{
  "n_experts": 96,
  "moe_layers": [0, 1, 2, 3, 4, 5, 6, 7, 8, 9, 10, 11, 12],
  "balance_bias": true,
  "norm_eps": 1e-05,
  "tie_embeddings": true,
  "optimizer": "adamw"
}
Below are experts of layer 2 (counted from 0) of a mixture-of-experts language model. Rows are named router (the router's row for the expert), up (a neuron's input weights, with its number) and show model dimensions 0-127. Each number is 50 + 12 x the weight over its row's rms, rounded and kept within 0 to 99.
After each expert's rows: "gets" lists some tokens that make up at least twice as much of what it gets as of all text. This comes from a sample of Wikipedia text that the model never trained on. Tokens count by the router's weight.

# expert 38
router:85 50 84 44 52 63 50 54 44 29 53 47 56 33 71 40 31 71 70 63 65 50 40 51 54 55 29 53 46 64 45 42 41 53 36 45 61 44 43 43 48 40 47 43 49 50 38 51 60 37 52 57 27 55 35 46 76 51 61 56 52 72 56 54 53 58 62 57 54 34 35 66 38 40 59 50 51 64 37 69 51 67 54 42 41 49 12 64 64 44 30 43 42 56 49 50 36 59 38 60 53 53 60 49 18 23 54 55 44 47 51 51 50 51 41 46 49 49 75 54 41 41 40 38 58 54 56 45
up3:82 44 53 33 46 52 52 46 50 35 43 52 38 42 63 44 45 57 71 61 43 64 48 39 47 69 65 52 46 46 53 51 48 39 56 39 65 57 27 48 50 49 55 55 40 62 31 28 42 69 59 48 50 43 33 40 52 32 67 64 41 33 46 44 38 34 79 55 50 51 49 49 44 52 67 37 59 37 66 26 43 75 39 42 42 43 42 42 41 37 56 53 17 56 60 32 61 58 54 75 66 66 70 53 58 36 60 41 60 50 54 51 36 44 64 62 21 63 65 35 53 53 47 40 54 52 48 48
up4:63 29 59 55 52 31 33 45 36 58 49 61 62 28 61 45 52 71 65 56 49 58 34 56 52 35 29 60 47 29 63 54 52 71 60 62 61 56 51 37 50 45 19 58 33 43 68 60 54 54 46 42 47 46 75 41 50 51 34 42 50 42 53 38 37 51 80 61 46 36 41 39 39 52 38 55 52 43 39 46 52 46 52 66 61 41 31 71 65 44 27 60 71 52 78 62 60 42 51 79 62 33 43 46 39 50 50 32 46 61 36 43 55 51 64 25 42 46 44 56 45 39 46 48 62 48 59 54
up5:55 30 63 49 49 50 39 52 43 34 48 63 44 30 69 52 40 65 71 66 64 64 34 38 62 52 53 56 29 43 73 53 45 50 56 48 56 58 33 57 40 39 13 70 39 51 45 62 57 54 44 40 49 44 58 65 51 47 60 46 49 43 47 39 40 33 82 61 45 36 56 44 34 53 64 37 53 46 52 20 50 63 38 61 48 48 13 51 47 37 40 52 41 53 56 38 58 61 49 71 68 52 58 36 28 38 53 50 55 53 39 48 45 46 52 37 43 35 63 57 49 39 37 46 74 59 66 46
gets: "0", "9", "8", "1", "5", "2"

# expert 43
router:58 35 63 57 07 44 37 44 50 50 52 44 47 52 55 51 34 31 40 66 40 51 55 33 37 68 46 56 45 56 62 50 44 48 64 79 43 40 39 60 66 57 52 33 52 56 38 62 54 39 68 51 63 42 52 66 52 56 41 66 40 52 47 42 42 42 25 58 58 18 48 49 56 44 44 48 64 46 50 62 58 32 55 67 62 57 35 70 50 47 47 33 31 30 36 41 32 59 50 44 36 44 69 56 49 23 35 61 49 35 55 58 34 31 43 33 45 60 44 35 45 50 66 45 61 48 35 42
up0:66 44 57 45 65 41 65 53 57 48 40 60 36 42 62 42 42 36 52 65 48 50 46 49 74 36 58 69 51 50 67 55 57 59 59 58 45 47 33 42 48 58 61 51 40 42 65 28 63 17 62 53 34 38 43 28 68 24 74 31 63 39 54 45 50 54 48 42 49 30 31 47 61 73 39 62 54 44 74 44 45 54 47 58 52 47 37 42 47 44 35 54 44 57 42 58 45 30 37 53 47 43 34 66 51 42 53 40 47 36 36 39 46 56 48 22 69 40 31 55 57 52 31 73 48 55 35 69
up1:50 27 44 49 35 48 32 46 40 33 32 55 36 64 54 43 54 51 51 49 55 48 50 57 43 51 51 44 50 43 37 44 45 48 60 65 45 83 75 21 47 56 67 30 54 42 49 40 58 44 25 47 45 52 44 49 40 23 46 56 38 54 65 45 41 53 43 68 57 24 43 56 47 38 45 43 64 51 48 34 54 41 37 30 37 62 59 24 56 41 59 44 59 50 44 34 60 39 44 43 64 25 41 48 42 59 51 30 44 52 53 23 61 71 44 52 38 46 34 34 56 20 64 51 35 43 43 64
up2:34 35 38 27 31 63 46 43 37 35 52 61 46 38 45 73 43 29 50 44 54 64 70 63 50 55 65 81 42 43 53 55 22 51 46 52 55 47 59 44 45 60 55 19 43 45 66 35 31 40 41 53 61 51 37 55 31 41 45 66 42 47 40 63 64 54 43 49 88 27 43 58 49 66 61 39 69 47 74 38 44 41 62 46 43 44 52 21 54 43 71 54 47 54 42 45 51 49 50 40 49 48 52 53 33 44 56 49 52 47 45 39 41 52 38 34 60 51 54 45 74 63 62 50 56 37 52 54
gets: " |", ",", " as", " is", ")", ":"

# expert 83
router:52 26 41 39 51 71 32 42 42 45 30 53 56 58 55 47 49 47 45 57 54 51 30 34 36 42 61 43 28 29 49 47 57 29 59 48 34 37 34 23 57 42 22 35 37 69 30 43 41 58 65 52 38 51 53 74 60 40 45 46 37 59 42 54 37 34 55 48 51 43 52 46 40 55 51 70 53 36 34 21 48 60 48 65 25 45 59 58 46 32 55 42 26 58 61 53 69 33 39 62 34 47 49 44 41 39 69 43 55 54 49 55 56 46 42 49 60 46 39 39 61 33 65 56 65 68 43 58
up3:49 51 54 42 64 42 60 38 64 56 51 55 48 59 36 40 48 32 57 54 41 65 47 39 55 65 57 54 45 51 63 36 60 35 77 72 48 50 28 47 33 63 43 49 46 48 63 28 69 65 62 69 58 59 54 51 43 33 63 27 69 18 32 58 54 55 33 40 45 40 49 51 49 62 43 64 45 54 44 50 77 47 37 65 46 67 48 15 41 59 58 58 63 37 56 51 45 49 55 46 69 62 44 32 24 38 31 38 66 49 38 64 50 48 39 55 46 59 39 52 54 33 63 46 47 48 58 64
up4:44 52 43 48 30 49 34 40 35 55 61 70 60 42 49 59 21 33 31 47 65 58 38 38 58 48 35 70 46 52 56 39 57 53 81 56 55 47 50 44 57 68 52 44 53 41 65 37 46 51 57 51 47 42 46 46 41 47 41 46 55 33 44 56 64 54 19 51 68 10 40 63 49 35 62 47 32 60 55 33 59 44 64 54 54 57 60 53 65 33 36 51 44 44 68 42 45 35 32 34 47 52 46 38 35 25 59 45 45 54 43 58 52 54 58 33 72 42 36 51 85 52 53 55 53 58 59 42
up5:41 35 52 50 53 52 38 50 30 41 43 47 42 45 58 47 45 46 70 33 72 46 36 50 59 29 62 53 54 65 58 70 47 20 57 48 43 56 34 66 38 42 30 40 53 58 48 39 41 37 37 37 50 37 42 61 46 49 53 40 55 68 48 32 51 41 64 37 39 33 51 61 37 63 49 49 47 43 57 30 74 85 29 61 41 41 65 52 54 18 35 35 62 62 49 46 56 45 64 57 66 36 31 60 56 50 55 48 38 74 58 58 48 48 69 60 64 33 55 44 56 45 55 63 62 48 70 48
gets: "0", "1", "5", "-", "6", "8"

# expert 39
router:48 42 52 72 24 42 31 43 49 55 58 65 42 33 66 47 51 54 67 40 49 50 55 53 51 51 42 75 56 50 70 48 27 46 46 52 47 48 54 57 68 34 73 71 50 41 39 42 58 24 72 36 59 54 48 61 41 49 61 31 52 47 39 33 67 73 62 52 47 48 32 59 70 48 61 38 39 69 52 68 47 56 44 54 61 44 56 68 60 55 47 35 56 46 63 32 31 40 46 67 68 55 44 52 57 42 50 45 23 58 54 47 54 62 46 63 78 63 51 53 64 43 50 43 53 75 44 69
up0:41 44 55 65 36 46 24 44 49 45 32 57 41 21 60 60 58 50 58 18 51 49 36 61 62 46 29 76 56 47 68 43 36 31 58 40 44 44 48 56 49 46 82 61 45 44 41 56 53 28 54 44 56 41 41 35 38 24 61 26 57 51 42 42 55 48 58 54 62 53 44 51 62 53 71 53 57 67 55 43 55 50 21 67 44 51 56 59 70 45 52 45 46 53 48 38 47 38 39 58 70 51 38 37 51 42 58 28 21 61 28 46 55 47 66 56 57 41 42 42 65 45 57 50 48 49 59 66
up1:47 49 50 71 00 40 41 34 54 53 60 62 47 35 56 48 42 57 62 41 41 54 43 56 56 37 59 57 47 56 79 32 41 49 49 53 52 47 48 56 77 42 53 53 59 68 46 41 72 32 72 37 61 47 39 60 61 49 45 33 53 53 36 30 54 46 63 40 44 48 39 55 49 58 71 43 53 61 49 63 52 59 40 64 60 42 50 45 72 49 40 40 47 42 56 59 21 46 48 63 76 54 60 58 46 41 36 38 45 60 55 53 27 50 45 61 69 42 47 65 61 40 46 56 74 67 54 68
up2:62 62 47 49 36 35 50 54 59 58 41 64 50 33 59 37 44 35 48 42 60 53 59 52 54 61 54 59 45 71 37 42 24 48 35 53 36 63 57 69 36 46 72 59 45 46 63 27 64 40 64 46 50 54 44 47 58 54 46 60 53 33 54 46 56 62 37 64 49 35 34 60 47 18 49 53 47 59 48 73 42 43 57 31 44 64 47 65 57 48 45 67 74 63 59 45 68 40 33 55 67 39 45 51 34 31 47 55 66 36 33 49 54 55 31 57 50 44 62 34 74 39 44 34 79 47 32 33
gets: " to", " for", " G", "g", " H", " he"

# expert 19
router:60 33 42 68 26 53 40 56 81 54 52 44 35 29 71 29 51 63 59 52 48 39 36 50 57 65 51 47 52 66 51 55 32 55 47 36 35 33 49 51 78 51 43 59 37 36 51 28 64 52 69 51 50 40 52 68 57 57 32 46 40 50 37 43 58 68 51 68 24 53 48 38 54 47 38 45 52 54 36 69 45 69 57 68 49 59 38 58 69 57 38 22 51 47 54 41 55 52 51 46 54 56 59 62 67 57 34 64 45 67 54 44 61 63 56 71 65 39 45 55 61 35 53 52 57 61 70 69
up0:56 66 49 45 59 42 37 41 55 45 50 65 51 47 36 65 58 18 49 52 63 55 58 71 37 50 55 65 37 35 58 51 37 79 56 52 61 37 41 54 45 53 58 56 40 65 43 44 49 54 66 47 52 34 65 48 65 43 34 53 58 49 63 59 54 51 59 53 58 61 36 57 55 35 66 41 56 30 54 63 46 49 46 68 69 49 48 25 47 49 60 59 65 33 32 54 35 60 44 61 32 56 45 54 28 34 45 75 34 46 14 61 52 60 43 47 68 52 43 44 74 27 30 28 56 52 51 52
up1:35 51 59 63 47 38 45 32 49 33 27 53 73 57 67 50 38 46 45 41 49 70 45 50 23 60 36 41 52 70 92 63 37 48 60 37 46 54 41 52 59 51 61 52 52 37 52 52 47 53 52 45 48 19 52 62 48 25 33 49 54 45 61 26 43 44 52 34 56 53 57 49 46 41 37 65 49 52 40 62 51 67 46 54 59 53 59 57 42 51 50 42 75 24 55 58 61 47 78 53 75 37 38 61 49 49 51 60 52 73 60 37 56 45 48 39 55 42 38 56 54 65 51 61 49 20 52 50
up2:80 37 49 64 37 43 34 42 58 45 69 58 48 22 39 69 38 57 73 66 48 57 60 51 47 58 58 75 58 64 83 40 51 59 58 35 67 48 37 44 39 61 49 45 38 24 59 28 45 46 59 38 50 55 46 46 50 48 30 46 54 45 53 41 71 74 46 56 60 45 55 65 53 45 51 46 41 44 56 55 57 43 56 59 49 62 55 43 46 38 37 59 52 40 82 47 38 53 51 42 56 53 23 48 34 52 43 52 50 66 32 33 44 66 51 44 65 31 36 66 65 59 53 66 67 54 48 59
gets: " |", " a", " the", "-", " to", " H"

# expert 53
router:35 62 54 32 61 63 44 35 61 55 58 44 44 47 64 49 51 26 62 62 54 31 46 57 64 38 71 30 42 51 37 35 54 42 73 49 64 33 36 74 37 31 46 45 51 29 34 58 55 48 41 60 77 33 44 59 77 39 52 55 41 51 54 57 66 41 31 38 65 44 58 48 38 47 55 71 59 46 76 57 50 60 53 39 39 60 46 69 43 53 55 57 43 35 45 56 46 61 40 48 41 72 74 56 63 52 57 60 62 59 61 54 29 54 63 45 47 40 44 50 38 46 43 31 65 68 42 61
up0:29 38 59 24 39 76 34 26 31 34 75 49 55 55 51 72 48 30 43 45 82 39 43 55 71 26 55 54 59 55 41 38 38 63 62 46 54 34 41 55 46 57 46 29 43 32 47 44 53 39 45 35 68 54 42 63 35 59 22 57 46 55 73 55 61 67 33 75 71 39 53 57 44 37 63 54 49 45 47 46 36 45 59 54 65 55 53 54 55 39 44 54 54 43 37 54 39 46 52 48 32 57 34 50 48 49 62 51 42 58 45 59 42 70 52 39 58 39 45 50 63 58 51 54 72 47 50 50
up1:42 66 57 35 49 72 44 49 54 33 54 42 60 29 54 46 47 61 45 54 60 39 53 71 42 46 50 61 16 51 69 42 44 53 51 62 40 28 49 35 53 51 66 54 61 43 58 26 57 45 55 64 60 35 25 64 59 35 39 41 55 48 47 49 70 47 49 54 56 40 49 54 29 39 56 45 70 47 76 49 72 58 46 45 27 61 63 64 70 58 50 53 65 40 55 46 36 57 31 36 56 55 46 54 29 59 50 54 54 36 52 47 63 65 59 47 58 15 30 39 41 36 63 39 56 62 37 65
up2:39 49 40 46 47 39 51 53 48 24 68 50 59 48 37 48 50 15 54 43 75 44 58 62 47 59 33 49 27 39 51 23 30 66 68 61 66 40 48 48 64 33 65 52 72 44 34 42 52 45 29 37 51 44 53 51 56 51 34 55 46 43 59 42 63 44 38 61 61 38 66 59 55 38 73 43 66 65 59 56 63 53 43 54 47 66 54 62 49 28 49 67 47 49 56 53 33 52 40 60 54 55 40 54 43 25 33 48 63 61 44 44 28 60 58 52 66 21 47 41 51 37 57 52 28 44 52 60
gets: "1", "3", " to", " United", " U", " County"

# expert 75
router:49 51 41 44 60 38 40 28 51 55 65 49 42 57 46 46 46 33 38 69 30 28 61 47 60 44 39 47 49 56 53 38 54 68 40 58 61 21 43 79 37 50 43 41 33 58 33 56 60 32 31 36 64 56 65 27 46 51 59 43 49 40 57 25 39 42 38 34 54 51 67 52 52 54 69 47 41 40 56 50 43 26 58 44 28 48 48 76 25 58 57 60 57 51 34 43 58 63 28 22 58 53 45 50 37 54 57 54 49 38 63 47 35 43 47 58 57 54 53 51 38 53 70 44 62 63 58 30
up3:63 33 66 50 46 45 46 51 62 50 36 57 71 39 58 56 35 36 60 46 50 47 52 61 50 46 55 47 30 41 74 59 45 44 74 55 66 33 39 52 33 86 51 63 40 41 50 54 40 25 35 50 54 49 55 44 45 51 51 24 57 41 41 41 41 59 38 60 59 37 69 67 58 37 55 53 55 50 75 43 53 56 51 55 31 57 72 55 57 35 40 64 70 35 69 41 45 52 40 42 61 41 37 49 42 46 40 54 48 47 51 32 48 54 70 49 44 20 49 50 56 28 77 71 69 47 55 62
up4:45 50 53 47 60 58 43 52 51 54 41 65 68 43 52 50 51 49 63 59 71 50 52 58 56 37 50 54 53 51 74 56 35 54 57 51 62 41 43 67 26 46 44 90 34 39 47 56 49 50 33 28 46 49 61 61 47 53 45 42 66 51 41 58 67 58 47 52 57 28 53 68 42 44 62 47 50 58 67 54 51 53 49 64 47 33 66 72 53 41 61 47 72 45 48 66 47 48 42 41 71 65 43 66 47 57 65 61 53 59 39 65 45 71 95 36 54 21 53 35 45 58 56 57 66 66 63 65
up5:36 71 55 52 34 44 46 45 24 36 68 79 56 34 42 57 35 36 54 50 57 72 49 49 69 41 42 61 48 42 64 43 61 68 58 59 71 51 42 44 50 52 70 53 44 52 63 24 43 37 55 52 53 43 38 53 52 39 40 54 70 56 50 53 60 59 55 37 59 33 42 67 67 46 60 57 41 52 58 52 74 48 46 69 65 47 62 44 51 27 67 52 67 59 55 43 27 34 43 55 78 52 49 45 23 45 40 36 47 47 35 36 44 58 63 54 64 60 43 54 71 43 53 57 62 64 71 51
gets: " ", " |\n", ")", "6", "s", "4"

# expert 64
router:44 53 47 41 50 40 60 39 64 51 51 65 45 61 36 39 37 63 21 57 68 40 52 58 55 60 55 38 40 34 59 39 48 38 45 44 41 34 74 52 33 68 52 49 53 72 39 73 63 24 51 72 42 55 27 36 46 56 52 53 55 47 58 54 49 24 60 62 48 60 59 55 47 59 30 60 58 61 69 53 39 48 40 40 32 50 71 61 55 54 55 64 63 48 57 46 52 50 38 24 56 32 45 60 53 48 41 64 58 46 73 38 57 38 49 62 48 37 33 54 33 60 40 72 77 37 39 36
up0:51 52 55 50 67 42 26 60 67 81 40 47 50 51 35 59 47 60 53 37 37 51 62 50 82 45 48 55 55 59 53 42 55 42 58 49 57 37 34 50 53 44 32 64 55 53 31 42 35 50 68 47 41 59 52 56 49 31 54 72 58 61 48 43 21 47 52 50 57 49 72 54 49 65 50 50 38 45 57 31 42 75 61 59 44 52 48 56 13 56 56 60 41 37 59 58 43 75 57 38 29 62 49 35 41 44 34 54 51 73 45 63 60 36 56 50 59 61 72 63 51 30 52 44 32 47 68 66
up1:67 45 59 56 55 40 52 51 63 47 54 45 45 46 48 68 42 41 49 33 76 40 55 52 59 51 58 51 19 61 73 41 36 53 78 36 74 61 51 68 44 46 52 65 67 44 53 38 41 16 63 44 47 41 41 56 34 40 46 61 47 53 67 54 29 51 65 43 53 46 52 67 54 38 44 46 53 41 42 48 37 72 48 44 47 31 53 50 43 42 55 71 53 37 57 51 42 43 79 49 44 71 50 52 55 37 44 42 51 59 29 46 44 49 84 23 62 32 47 52 68 39 45 62 60 57 42 57
up2:36 43 38 29 49 57 42 43 53 85 47 51 56 46 48 42 46 54 68 27 44 65 46 55 49 61 51 62 71 54 50 55 62 51 36 69 56 55 48 39 53 37 43 72 62 53 38 46 28 54 63 47 33 50 44 38 59 49 49 44 60 40 37 22 40 69 59 70 43 40 51 48 52 49 49 51 64 60 46 35 60 66 53 53 57 83 42 53 38 56 55 53 58 38 66 37 62 47 28 29 33 38 55 71 24 21 57 43 49 53 64 53 53 68 47 42 58 48 27 56 56 46 39 57 54 38 66 68
gets: " a", " in", " first", " an", " on", " second"

# expert 92
router:68 22 61 44 34 57 44 36 26 55 65 43 42 46 49 60 41 49 53 46 49 45 52 49 39 51 36 60 30 64 51 34 42 54 59 47 43 42 46 37 37 60 36 29 33 54 48 50 38 58 57 62 62 56 41 48 63 41 48 43 60 31 66 48 64 68 45 60 59 28 51 51 72 69 56 54 39 43 42 31 64 42 54 63 56 67 43 36 58 45 53 51 40 53 31 40 22 50 45 56 58 63 44 40 38 24 35 55 57 77 47 65 21 61 33 37 32 56 47 67 58 54 39 40 57 35 72 59
up0:58 39 51 50 53 49 30 54 45 52 39 38 35 39 63 50 58 39 73 28 38 53 49 65 50 42 62 79 57 49 50 30 43 64 82 50 57 54 35 48 44 56 62 40 43 61 51 54 55 53 65 53 68 49 71 42 30 33 37 27 47 46 55 48 40 56 53 40 55 34 38 51 61 75 52 41 58 50 53 37 59 52 41 54 62 52 62 23 53 42 65 65 44 37 41 47 36 45 47 80 52 51 47 58 31 34 78 31 40 71 37 48 49 54 60 38 52 52 44 47 55 43 57 48 74 50 66 76
up1:67 27 53 28 41 49 53 40 44 40 56 43 47 34 57 37 62 37 49 57 57 42 46 31 60 55 51 64 21 44 52 62 57 56 56 50 43 38 32 44 53 51 38 29 70 67 48 22 63 59 36 49 38 54 59 66 57 68 46 45 50 36 51 38 42 57 43 54 41 37 52 32 63 46 57 38 39 44 59 57 45 78 53 57 19 52 49 64 47 57 47 34 52 54 52 53 59 26 50 61 61 47 84 32 68 40 58 37 70 41 39 49 47 52 62 34 37 74 62 38 53 60 58 45 57 63 41 42
up2:37 50 61 26 28 58 60 49 38 57 63 69 51 39 47 54 31 23 41 61 54 54 79 44 54 42 37 54 46 57 47 51 46 67 60 42 49 51 50 48 42 60 30 37 51 34 67 52 22 51 42 54 42 50 38 41 68 68 53 48 57 46 71 34 80 72 40 60 66 41 49 62 49 36 59 39 29 42 62 57 43 43 64 58 38 62 53 37 58 58 37 50 48 56 43 32 18 53 43 45 57 56 50 59 33 28 62 69 50 62 53 44 35 43 41 52 45 54 59 67 67 60 40 34 45 55 62 41
gets: " in", "0", "1", "==", "A", "I"

# expert 76
router:54 33 21 53 55 42 71 45 35 50 59 56 38 63 59 43 57 45 25 72 44 46 56 53 44 44 33 43 49 38 47 28 59 54 44 58 56 72 55 49 33 36 44 48 47 59 27 50 44 57 35 33 44 40 51 33 58 42 56 47 37 43 64 56 42 40 61 43 71 46 63 44 52 30 44 45 52 43 60 39 36 46 37 39 45 57 54 52 37 61 60 43 57 69 50 69 52 29 52 46 45 58 43 46 49 55 26 32 74 36 70 30 15 33 46 41 44 26 55 63 28 64 46 58 50 48 48 32
up3:59 29 31 34 50 31 55 42 33 52 54 52 39 52 39 46 34 43 33 64 53 73 67 28 47 34 20 63 47 27 55 58 63 63 52 70 61 49 43 38 41 55 38 61 74 53 64 42 51 58 36 47 38 34 44 42 41 50 46 53 64 48 51 49 58 55 56 45 47 40 53 55 52 39 49 46 43 55 63 56 50 60 49 53 64 68 63 38 61 57 54 56 42 65 54 39 38 27 55 38 31 49 42 61 30 54 49 28 47 56 44 49 21 36 42 43 55 33 44 59 60 47 26 55 37 71 85 41
up4:50 40 52 24 52 39 50 44 44 54 51 57 44 56 58 55 38 44 56 58 63 83 47 52 71 30 58 58 51 37 54 69 58 63 49 67 55 44 26 52 21 58 47 50 66 62 58 43 31 52 44 43 18 51 59 49 39 42 43 44 68 61 52 34 60 58 56 29 54 34 56 62 45 48 54 67 45 54 65 66 61 69 50 33 47 68 63 27 48 40 43 58 65 54 56 63 51 29 70 40 39 52 34 38 31 52 35 31 49 62 52 44 39 36 41 29 58 48 55 69 57 50 50 46 68 52 58 38
up5:53 42 50 45 47 67 35 54 63 54 35 45 63 51 74 46 38 63 64 43 58 62 56 70 61 42 60 52 30 48 66 59 37 54 49 56 53 47 34 63 45 41 48 44 57 64 36 46 43 45 70 44 43 67 60 70 47 56 53 45 46 45 33 31 46 72 54 28 56 32 47 60 39 58 31 50 59 57 38 54 44 80 52 57 61 32 38 50 47 36 38 43 42 48 83 77 76 56 61 68 50 60 35 40 53 33 37 48 38 45 38 41 50 49 65 56 44 54 62 56 59 33 65 38 63 46 29 72
gets: " ", "et", "ac", "ion", "od", " on"

# expert 50
router:50 36 52 55 32 68 60 62 40 58 42 42 70 53 82 43 44 33 43 40 60 51 27 47 48 51 37 44 48 49 51 56 60 38 32 41 51 69 56 40 67 34 56 46 28 35 59 23 74 54 67 40 61 45 45 54 62 42 42 48 45 58 39 39 58 62 59 54 49 54 33 51 53 47 67 56 47 21 37 73 50 43 47 69 57 46 33 62 69 60 43 33 41 48 63 36 51 52 42 75 47 48 60 61 72 70 59 45 35 53 63 42 80 52 54 66 36 59 44 52 47 45 48 52 47 56 55 70
up0:61 53 40 38 58 59 54 43 49 43 71 60 59 45 46 56 37 33 48 59 69 80 54 51 61 32 57 58 59 60 64 56 70 56 39 40 78 67 42 45 38 56 45 61 56 48 53 20 36 53 41 51 48 31 54 45 60 50 29 62 49 50 41 72 59 43 48 46 63 46 69 72 33 41 60 46 46 36 51 48 61 47 64 41 44 49 63 49 64 38 35 67 68 44 59 28 51 57 56 36 65 45 35 49 35 54 58 56 54 56 46 47 43 72 56 45 58 43 46 75 71 47 38 56 71 81 45 31
up1:46 43 59 60 48 23 44 43 55 51 38 48 71 54 38 51 40 57 44 48 55 67 60 50 45 44 48 41 41 59 71 29 94 56 57 30 42 83 39 53 59 38 43 61 47 34 54 57 47 42 46 62 62 55 41 63 53 32 50 35 63 32 58 64 78 48 56 34 46 52 56 60 20 35 46 37 51 43 42 50 52 50 46 53 41 50 48 43 56 43 30 45 51 68 73 54 61 40 62 59 56 53 35 33 34 38 32 42 34 52 62 48 43 41 49 45 51 52 47 47 49 52 46 45 42 22 78 56
up2:57 52 56 48 42 29 48 43 58 44 65 44 62 37 36 54 55 62 51 47 64 64 40 24 70 45 81 61 49 37 49 51 66 15 43 55 62 55 49 49 42 42 38 46 46 67 70 39 67 55 65 48 43 41 53 36 62 50 61 48 58 51 36 58 43 19 66 71 52 37 57 48 51 34 49 47 42 47 50 66 51 62 50 51 64 60 56 46 73 40 49 42 42 43 58 45 31 31 48 36 64 32 66 29 42 50 68 30 69 67 58 60 47 36 45 53 61 44 35 54 59 57 44 56 55 56 27 25
gets: "-", " K", " S", " G", " H", " the"

# expert 34
router:44 36 56 41 53 85 33 42 45 25 53 36 48 59 67 54 59 48 35 61 33 33 45 24 41 21 56 56 53 64 63 65 30 61 39 49 57 58 44 63 54 43 34 57 37 57 45 38 49 58 48 39 44 46 36 46 50 57 64 36 36 46 38 58 31 50 62 42 67 43 40 45 33 58 38 60 59 38 63 74 40 57 47 61 58 34 47 39 35 23 55 46 43 42 72 49 57 45 36 50 52 45 52 55 48 63 52 32 44 55 60 62 29 39 37 33 60 29 47 50 61 43 45 69 62 34 31 47
up0:46 65 30 53 43 47 41 28 55 39 37 46 47 40 41 52 45 55 41 55 56 54 54 17 49 27 51 59 42 58 53 61 51 29 60 62 47 70 53 43 56 54 43 34 51 44 77 60 42 52 65 52 37 57 30 39 61 29 56 21 57 43 47 53 42 63 55 37 42 11 22 57 46 42 52 61 63 68 66 38 54 56 33 45 59 53 66 46 48 34 52 36 59 53 40 28 29 58 32 49 77 38 64 42 40 45 55 41 43 45 56 53 56 38 51 46 59 57 45 74 44 49 67 46 44 45 62 42
up1:48 44 59 38 54 48 51 42 58 40 56 37 34 54 63 56 48 33 50 44 42 62 56 30 34 37 50 59 41 65 61 73 66 42 51 74 60 67 18 62 56 34 39 34 65 53 60 47 36 52 44 71 34 39 33 35 65 47 68 25 55 42 62 46 56 50 56 35 53 40 43 65 48 55 46 59 45 60 68 59 74 54 55 56 36 41 50 25 44 37 40 56 54 56 48 70 28 58 69 80 53 57 42 48 37 46 53 31 59 64 63 50 23 57 44 57 55 43 52 60 47 41 31 39 64 53 47 54
up2:51 44 51 34 45 62 54 48 45 43 42 44 69 34 74 67 30 47 46 21 67 53 36 43 64 38 57 55 39 62 79 62 25 56 53 41 38 65 56 78 49 66 53 54 39 54 70 44 37 51 68 46 43 57 32 32 61 67 51 51 56 52 34 52 60 58 53 57 61 35 34 63 46 54 44 59 58 57 62 48 56 51 42 51 77 54 62 50 55 25 32 61 51 48 44 52 70 51 54 43 64 61 38 62 46 48 45 57 28 66 43 52 60 47 64 28 55 26 43 47 72 36 45 55 66 37 45 54
gets: " ", " V", "V", " part", " W", " F"

# expert 22
router:41 49 42 73 32 56 52 46 70 63 46 52 52 17 37 53 99 57 47 30 51 39 39 62 45 35 46 39 43 65 47 25 56 65 45 49 59 65 39 49 60 51 64 44 71 40 80 49 39 48 44 58 42 57 58 64 41 52 43 62 49 75 42 38 47 67 34 21 41 46 61 63 29 42 49 40 47 49 46 54 55 26 54 54 51 36 42 38 52 65 45 35 52 30 42 59 67 55 53 55 58 45 65 48 51 50 57 69 45 37 51 63 62 44 54 54 51 53 54 42 54 61 48 39 57 42 46 42
up0:54 51 51 24 48 50 56 45 48 33 68 53 49 47 57 65 34 42 52 43 71 62 51 39 59 24 32 65 51 34 48 58 50 64 57 65 59 61 54 60 40 48 38 46 62 31 42 41 42 35 46 48 43 47 34 33 45 49 46 36 56 47 43 45 66 71 51 58 52 40 45 65 68 51 61 56 63 54 57 56 70 68 60 62 67 62 33 31 58 40 35 55 55 52 66 46 34 35 46 50 67 50 38 58 32 55 49 37 57 59 37 44 23 69 61 43 65 30 34 63 76 57 64 63 72 52 71 63
up1:61 52 62 40 20 47 52 38 53 43 55 68 66 40 51 51 48 43 60 34 61 68 41 41 54 44 43 62 47 36 49 47 60 69 63 59 72 43 49 59 50 65 43 46 60 43 50 41 27 42 41 63 50 41 61 39 46 41 38 39 72 42 45 53 73 63 48 65 52 41 39 61 68 32 45 53 55 64 42 66 76 54 53 58 66 54 61 48 70 32 42 55 60 44 66 43 38 30 58 61 62 42 44 50 33 33 43 58 43 53 16 57 40 58 44 41 65 28 37 58 68 35 60 53 61 64 68 71
up2:50 53 41 37 30 47 40 33 57 48 53 44 49 43 36 70 64 40 43 31 61 57 70 59 50 36 51 58 35 41 48 50 40 77 48 55 52 81 65 32 45 52 60 33 56 26 64 33 40 39 33 50 41 50 32 58 44 59 59 53 54 23 60 30 66 78 44 44 49 47 53 69 48 59 73 22 54 38 54 44 53 27 68 41 59 54 45 40 47 52 61 50 73 41 64 39 48 41 38 44 33 62 35 42 46 56 57 56 57 48 46 55 54 37 58 35 49 48 52 33 64 66 38 47 61 32 55 51
gets: " and", ".", "1", " a", " that", "\n"